Experts of a small language model.
Experts: 160 experts in each of 9 layers, 32 SwiGLU neurons an expert, 8 picks a token, a sigmoid router, a shared expert of 64 neurons.
Training: a variant of SOAP for the experts, 563M tokens, 8584 steps.
Below are experts of layer 8 (counted from 0) of a mixture-of-experts language model. Rows are named router (the router's row for the expert) and show model dimensions 0-159. Each number is 500 + 50 x the weight over its row's rms, rounded and kept within 0 to 999. Numbers have three digits each.
After each expert's rows: "raises" lists some tokens whose logits its average output raises strongly, later layers aside. This comes from a sample of Wikipedia text that the model never trained on.

# expert 89
router:526493579530455467501535420580531426535461527645608439524524416492393587403556485429548515548508528458499471490463575475525495462564528535532515496487489583474515541407394414454546574578477462488554439456486567480425518446425525537537548564519417483557535599551479486426438574552534482489531440551579547590507477527534483529483560510546424388506501532524537509525493410422539562462497462466467505458402524512544556506514510527541517545520548516531519479509532575511528542465537546
raises: "o", "in", "un"

# expert 151
router:468441509459474508519492492499474519408529484430559535424467427502471500485536372522437443511572478520567435414492504553447453532486523453448554478574592635452524497504503475481514507485516458483397520533471548502501492470424432447487514492422511563550459544539409451519453578518569496522471510581527505486471458518506555394529555430499596377548561484492598524514476542482478536519391523487471523406430445494490553625549433584545470517571552496499426550474449457606474519490466468
raises: "i", "ap", "ew"

# expert 146
router:508474592548420454469582416473583541486538493522528412464526436493493556474530448493456509494524473524607465408481590462406493506455519440478540457431596504520563433589482491594516539531587485499525491494419579437421579502474441458420400522552510573595410593468436560492513479579520502567484522560509576419488556533472453500478474507445567546464569436498478437475467534465465531531550489513494463497509561452522612533535447568539486545514522483479535500554525469522395458424515485
raises: "ire", "ront", "lex", "eat", "ron", "r"

# expert 69
router:443470491448498470499552464595472414435456416475531460537545477518572495419463428405462590461593495490458410475506494527576585548500538576484474526565521476469507409516593390501474519474492428484383472585419473505500475496497513473496480556503441522466564454470468534554554529546549591496539563513556578556530483557482522474458517452451576498552599402449490432485507550522581520480508487492447485388490585390548566566435460430508553523512485583509448524506487495537502487446505430
raises: "ann", "all", "ic", "ope", "am", "ook"

# expert 143
router:481487467496529437428495525437491477473373550420420493529608433572524462504398503511418511492534519460488498367448553433546567515489516553474505544452560552467599550491486492479493541590447519481465537508522563483473502408587527603548493542482421495587577458470483511552495479522470505455565503496497534404569523534500499503465548417538540487486523531526681499500508475488456490436417485449461456430463418448603496564602501556499538436500561496480546512446448452456458512462522525
raises: "ched", "ver", "fter", "eded", "hn"

# expert 25
router:470425515471484414564538476538516471523421430582483393520515500511492560535352477461484431520528512459523467469499395447459442532544463545454541470557578536581526457546483525377508530549493527471499491475504460532518522476603517506589482568559595533500516532487405453613426613520472480502543568483536561453502493562443518433479432515466581461538491435520584401545449422457546430539466467547493471492554478515595504475475549517415507573464556472405517476449458502483461558472519487
raises: "hes", "ks", "ted", "ts", "ten", "imate"

# expert 152
router:507519556500472443515542516510483429577422456575584546488604589493436508556493456388483445405513568585539420474484442483509481519517513544530551563528458490440529534411506482492527504511475471480557520472426502470478537499522573452595476491460488482522454577449448438565491481521581555531421495498586537399471510559558574440460505508456602506502480462462479578521447502413475509378572571428457457482437424410538509592546499566546551529522408485464464466502430456497413458464477509
raises: "P", "N", "D", "E", "A"

# expert 7
router:404408512528444552459539494557414393574564526500489463439524505436470593443428453464522483449507561558506420462464514487454516554527540420513563498547565459424497464507548518519513483565478404548394456525545553474547466513498548521419482505537493592518475573531422451472496526563468591504559422636486586570451402543505556462477548473539533423573555523493543523518533406541545481472499458463455471455559518488482515488606521579473524458483473518565422534535513483488563427475427461
raises: "ent", "i", "ic", "it"

# expert 82
router:546494573505440472452504404519475515587441516547575425435487468571513485464504458460502488520476471552573510496517509470599570540523470575505542487465500568441526561511385565471549516542426536481550468443501452558469558458515532496557493477519517482552489494516445457498474417525569471506519412557580508567546400574418467483551590589411514455424482441479593449450519521454506426529450480488489394504574551443516540422447556592503478491591564510486459478540500586429380419520492497
raises: "ides", "en", "ide", "ec", "ed"

# expert 16
router:358462481572571485529525511555484545467457514518630438550519508532507481492505446440509544534572460571521334529448559501596540532535459488526574428475534561523467480538543480596538484471462533488462459564500463437475499476461541540437454591440419484538578537500474526545512537502578402511514574540483539613575572540535505397541572428548500526548579438462533533487446515429454469486394468449449484502447526453525550559428443553523564451430500544496484521471440511519475478513492515
raises: "id", "it", "i"

# expert 107
router:496449513511505521514549429529380518577513512480529382556551461527509511536525429468417499538509487408464461429404540446501512542504467494520502436508407566506534522616455537479509537530476531510497490581537489487506532399459567504507497501569510424489432546436409441515441468524571465505531462573647461467502437525390498496509500582504480504476433507398543538488564459370556507473559470427428527527496565505508547463468506479493534572421559490531550564598474424444516459463545583
raises: "re", "ret", "et"

# expert 90
router:476501460580543542560478499567407513571640561549531419446461449429525479535407429495443526566514514481592397446544548422416445476549529558498613493511475483563502490551514527508524579543464569521524435577477518543415495435581523572580498489516530471437550555501411382567481514542441516467472501571594527426503461565441475439452569467525520522532456502517496524482525512460500515412530492491470462500524496559516496479487425457465525569434566474512536598504483473426488429431455503
raises: "ced", "row", "c", "red"

# expert 15
router:487453495550540495478441526539483469498447492511497481515488453544539568495500420492430458414518511504429510507516444492525460572451474538447552531515529510500546481446542472511505527524426506584527438378465467459521494493475564543482450563575454547486605518502420512577483613564508507439475514579552545482505462566497499518407526534491493472526525517429524310413532487448498510520535422481520424470354582414590549597426511447599555490479470478452570528435454590494521423472518523
raises: "ions", "ors", "or", "ory", "ories", "ed by"

# expert 132
router:568478508576452539544483485599409511549522487554509554455470451539494517476478428505525488415442514529542475329461537491428440524461536540541514578537373584522497564517488537482527519603468486525524471490513476513555522486490521469555452616502534495501537528530569424519429538547561479576490470615589561501480467469471484400495517453509548470536484474436553506431433348446450441513447510540513477552530490518574535549545457508522491513359569506505483527620462490474445523517490558
raises: "io", "row", "ite"

# expert 61
router:511476453495509511437436478565629475520505473451411485465537384526508493458496453580505425528540486457526480442394578506508508587587564522489542508510614517539457540557450559570537593501510447492497402404438559457478591473471479517488484522446532502504507526488494476523505522550548506616590430529482530424547411542470467517467551582531465550478484420520544490534539450487575501363567439446490439461520509503484519570603490508497552532449473434439544524497538483595473523588438492
raises: "ides", "ft", "ided", "ide"

# expert 73
router:453510541548566544543527476519470559577496528523639438473510475506454468450528474444440536525450472476408474440433504486473522494528499579491592408519465546443483541534406516488458571563515548491396440440504483446549534479493491497500563486527563497538499539510586449561522455543589471465469466521623523647494533536395423482515512568594518498552486530453555546468462399449437442466536376517487528482514547437519552487513501491513548490423450452430544556503505466507405436525443404
raises: "ecutive", "ago", "ody", "FL", "ole"

# expert 63
router:486487632450510448500470501508571398559494469433558504508555375501460525458486522429400474500597486597585477562489522419484568546411490529494544514482537469507526510538473489418455519572495552433441431528466461557539494453471511492480507601487493530437460626461509480569464597536529408475523496525559523515463472557459523539533517516523489495486478541454468476567538392456528373500479462386538486486468538493489584533528528498556461525509486563399454412567491461516517487468471366
raises: "L", "c", "per", "s"

# expert 140
router:450486626536505455532491413481502479529416583500475523455540431497419489537449435502453602544556485517497472423496543458490504459442478502507540589483568531510520538507514523404479569491447473492490535532445553545534464498525551491498447505481569493621518501422529441556477559516619561507496528573522606454571526635470427544473477475553462513525526475501497421558487502482489507412475550507418449544526585403472500480599486593407443556369484477488451486516500526504504435544392506
raises: "ous", "al", "ated"

# expert 4
router:499476529528506510496518467588463489512449473516504415456463520460524529431446453490499464495521472566443429532481533483430450454502501525369466441468508488486494518446557442496465470477489412438486367479540391459476522447517557476526470633599513508512518565501503490617465508506489562662540430526550536588448500512465527369520512432472586496475545416541545497535548425476537490539501504476509417460485520459465543470541498491460492527515463428467461549519549406539321542553532506
raises: "ial", "om", "ity", "'"

# expert 81
router:459499550500443532531556453579478532454453527577487429529493433421516527485499445537600523468477577466526522425542442555512460518569575452549448506396554491476515473477445530437453508557506458365463433501529459406486609459400463467511441564478439524452518440574472461466470548513512523495532423571502470514466498596504614479479604394527482455497543455430519397472502541503560493369482480357557521509463529415526480496544489527525488438506457523550524512534449502495435478453490476
raises: "i", "ed", "er"

# expert 99
router:363462576477564419527462478526568461528513495455475528541481424509455515438466535410405609515570455517566481522475539465500486563499455576530534447540538546450519410532527552506498468587448424463523410506575530494564500385459516429488528571456542520496434532525521512596444545532497496509561520507560544525407533534525499518543506491534445513476482549448507405546503439502559397483533518401593488519452510504589570524548604571592571475494496544455537509503453440477471438404481459
raises: "2", "es", "os", "in", "1"

# expert 96
router:406451553419538458470577500553564555532502453464457474455501381557465515429492517433430575477628478544580472499461458503551519491528488541475475461493552575428533485525550618511506527585448413469483433490504545459517513446487567425521492556473541490443526506506479529613441510554520512517470486515542509593446492509443546523486507480519505509486524563436522421580434360490509420443477523413570466504459449512529562452592594537552518445528489563447522492489419446431523420405481509
raises: "23", "18", "22", "20", "21", "1"

# expert 76
router:435471618402536393485502533631516516510519486478523521449453413499488520452508539458447547487616441560551475539520535485507532480547476534509559461481494508387585486550531571494507480560479424430510442502575519441529520439501566459476525546485472466498524604503476489594404512520507509465494490534553552542440491518535472563550500450493479491476532520393532399590485453524502393460470505458591413506401511474542550441578575602533531468514506563410528521526428416507506465427472461
raises: "2", "es", "1", "ener", "8", "7"

# expert 21
router:406454504629534415527558449456495481558484472529450443546553498543595472533476416543465519488555414562525436447412598509492498501536580525566520455475556588456560542514521419503529510481418485456540469473518570448517509472505608582491449543480450567546568501570463529521502547530548471560645566583474553616454547515525538466504579452564475503554480504430576512453429499448466455463487524482426502529491591512444603524479489557544564484534540517524430489482469512533463544537452535
raises: "us", "und", "ur"

# expert 126
router:491466612462509582498592456576548487512465502527469556470511511518456498500543509451504606477494474462500388433481434496435500516612587522400526610478519500494490532502532495501535556555483485595550459402477539452477550476487541479479450514535508552436538565527417471501426461517520435502491508706574573587490524544434528458449507454532495441572533551453543536400482467444536484494427437479398443436457542478446529550497485520474437528501557455485611498548537481503474527498445485
raises: "ision", "ised", "is", "ival", "ent"

# expert 20
router:396506522570482436501529511533510516426483460578650482485445403447536471535540560505446584499516495528562469483386553544473462556480599509492563441485511521538442472536374523509425514465492582427524427466522449490490535457489482529497403532508472489584454527519494578635477556486531495535467471588519468524462491589495502344501484507526545466547632519519551458509503402445511545474499477515491527496472494436528553456523451483502594571476484518468583429558495438514455482523420499
raises: "at", "r.", "acy"

# expert 110
router:519423504414470495466535477602472353568558492544532470477593480526510488442462520433521437425509406517576506421408472517504568473497512623485589398561506544493507460583457512440477573502469469456468497620468570456556523471491536535450542510521483496507480493431444469532470551510599537504494508505540439535516487472507540484541514481479478473570505499468571531555596401420543494555551429494541409395413514421537571476448465594522547494430502489516483527487448431526440515453494451
raises: "und", "ept", "um"

# expert 135
router:500485535474495507511485466477519495509428525518446486393568419543419559460515448527568456520553441523495471481425439467562502592547548503494551435525534519539488565493558580452554548574461478549527476419483532479465560464431414565545580466512528542555488535591529419541511550551520540576485441595634516473459507475525518409418544487478520425575502485418466522424474513369452453496445472500523454508535498454624574506502490644472535448495556491538533549516474596484437469488475470
raises: "ed", "ing", "ed with", "ed by"

# expert 101
router:443450548507510463461512501499502524625498540532557468540527474457523447480453496531410515511521495580482453405603480506486504533406538571470521499499518563518588466509466432530528583487518549507382495520548443448495584416442490500427528592361445503460522467471466446499421525493506412547498441419561514454525550491523557539475521481517582477497566514564550473434413435447547453566483446518493510393514555453526582548555465492549440478534446480498467572499466521486406352508543572
raises: "nd", "mp", "ll", "l", "N", "ss"

# expert 125
router:406496409503505468527436490486415512434557530486475385513491489420474538484461425567482468531606474539601534444469524534494594483468436535384521496496422536507521478640486512517513475613524533425531475479504570515447471407504475519491494575502462487533575458542507459547471459528580494440465496547526527545559528522455539389464618448513557509534524432521585446443568477523476471495566515448542467442509497466535524537462545541470444431381515450474497599594492470468481567432468543
raises: "ins", "id", "r"

# expert 123
router:443430488535400495505595496447548410522513515521573471501488495446501511471462392455545589425509550510474443429531571456462520527422548585521576526537534465430512528496505515484467530446510462443438439478492571447504526502584537416486392515492444628597543587519442417464500482554541522524453469653568563493536498470525560512522479464555469348596504512445514469585504520516514496440473478459455500432467537513498501578406454454490521512461525559531526566528500484449502540428522511
raises: "if", "an", "os", "ov", "op", "im"

# expert 58
router:544494516477492444512614459609529454594499515460548444547520473449493467367434464468447518398548443571537442416533513555536565499542569589451528447472540545475533514529448516429513549430532519522416496567468466444535477465486511572432511470501492515564497502509484448527564609521653517451479530509575512547575505523529463387476567474586508489591507461422525499534499472457478470494582446500500439414471538458447547483456487522469514571472568487492459516530418411604478494490488428
raises: "ect", "ection", "outhern", "onom", "uff"

# expert 105
router:407437508528462429568497566508490526491527525472551366443595463524462511533523452504491435522429442592474420425454530492603495490405458477461497407489465538485530534476483556495493487466410477522515458453476381501490586444461549474532498556471412522526526531529421468618531559491527392578460413623554522570528517551565573461508521499507572541468499436428510487464509522456446481524488530508506538467594464481585538496569551510494533484506464572455590597420496512517480531448467532
raises: "c", "l", "d", "ress", "ler", "reg"

# expert 49
router:419435530499532520558462493515509492465506509515515520494541496414598619464422513483445641533519555502499485524548533511474500507501490529498598511539581563511530474446443439468514459490475564475570443489472446505557559498564575498446462517483466619507502479583478389538510579516532451639463451695573518565531508554509522483472496423500527456575512421431472435537436484495491542432480512484487536569460510513602533573517483581495546503401505504520513420483505507447494550558481450
raises: "at", "ation", "ature", "ar", "ating", "ated"

# expert 22
router:473519494533463544547537417492465477476585461583541510474546584452419419487496472490531420453528551508527437487539477514608500490505491503487526555535500427500599502530536494456533487473476462489475453400440521458503473384505511495503492513471489468512462689476396487470457532487560565498439483456580539472443451490551558411475572484478538465449537456455509543534511495464456480347494505429428409537458496434485522550539554579576588510498475542422474476522368530487466481458477384
raises: "-", "\"", "===", "=="

# expert 114
router:507434472437478571539497475488531500502484411506521413486529419565478458469410465521405520499486480504445527355476508455505478520470526575509546480522495537408565575549442417411529542473511502415470436552506500536528618495558526455514578553504503556458373520492407400606520461560537438448502441519554569603466469559434471465572555521445552498540518432475394474434503456461597488513470420504570477492522485561555541510549436515522542498413547497550520482514465543493468462494545463
raises: "ts", "ty", "che", "k", "c", "t"

# expert 130
router:487470563439493422474486473489485506431574506464440447507479525530490411489505423461511457439422535559500412443502463476454534379524589461503471523566574510524481437448456465528432502490390440502430372494471502494532425470456474535540482571535559498553509508536521506447458488519506459536485585553505565559561503575512431481415631416572537468528609528458509480513471515491431473416510433477567397537482499470462565583450457577533555503517522528401525542487424418475546491550422519
raises: "ack", "ing", "s"

# expert 8
router:449427499486499452477454461571497508497464461556587448562518454425508488484426421429458473459523483591458405467470491536443494512509586478461507457567504471445510515454466486490489486489467473491383467530449502505529516480518491528448474466487461617556448544550432428455503505529570478539492383517478598538467471484440416381431662468530433456612481535374493525590496466508542471509522524465468543414570576503492552528523554498504608448518565510529492587518406510532446496509536491
raises: "ave", "ung", "ang", "um", "th", "ound"

# expert 71
router:452492584576533539497550516479548494547539454499480431534516509481518487441455410450483581413483461479562346568446513460486547452605657533518492471494470519465477470588424436475508512552480439487436417463466538482532485407494437476428491478489539473562427524478529457479529506503533495564504554581492610502537492546450528449478542511480585510565625465494545490486466520426515504490573502483575444462519558456489578505434486509628502521583473524444443472526515399418551462478533432
raises: "arl", "orth", "ire", "rit", "ear", "atch"

# expert 153
router:497508533631468493525495492442591478472578469429510498561537455471460576473480301462475547547506434537551424491398496378396579537442528497470522514489426509531533526568556527519569457519518498477442456466464521502426493499505495437482511629505544596522494587476538430483567508571547519477521491622514481447533478518527523510498459517487557467540545522449508516579446479437509525412460480478521460463505558485591581552477536564499493523511544464501413555602472448485538437443480537
raises: "r", "art", "ar"

# expert 3
router:448518622505522436506446511467453401539542556434457454459559513566523552499425410499525423456496465463425537510541587472500521601446524515438576506584495507535559431480525456526471512486490509487503447441483519432548473353457454544513492643544522581531531478465531489472547520597482506519562440570580519492485506595452580547479548476493515511522459475489494450390511489431424431438521481452504469505448567440562546536464423488513501581464545413455514572522534604482426475502546491
raises: "ing", "ly", "le"

# expert 28
router:515479620597500487495589460610506397603506498491542491497543493422537582511509390547501474463614539531590412527514486464554558473493626470506471442498465514484494451588469511505477517487475480483563554488486512463543499498489462477518469457565523585519498582486481466533509454533474455553516567546503535567484558496496522490472613450504561416456476436445523558461513531446502492478455568422521518379408449412528573463557449603511491594497536489444419546434499469504462504402459499
raises: "emb", "ort", "ub", "orm", "h", "rat"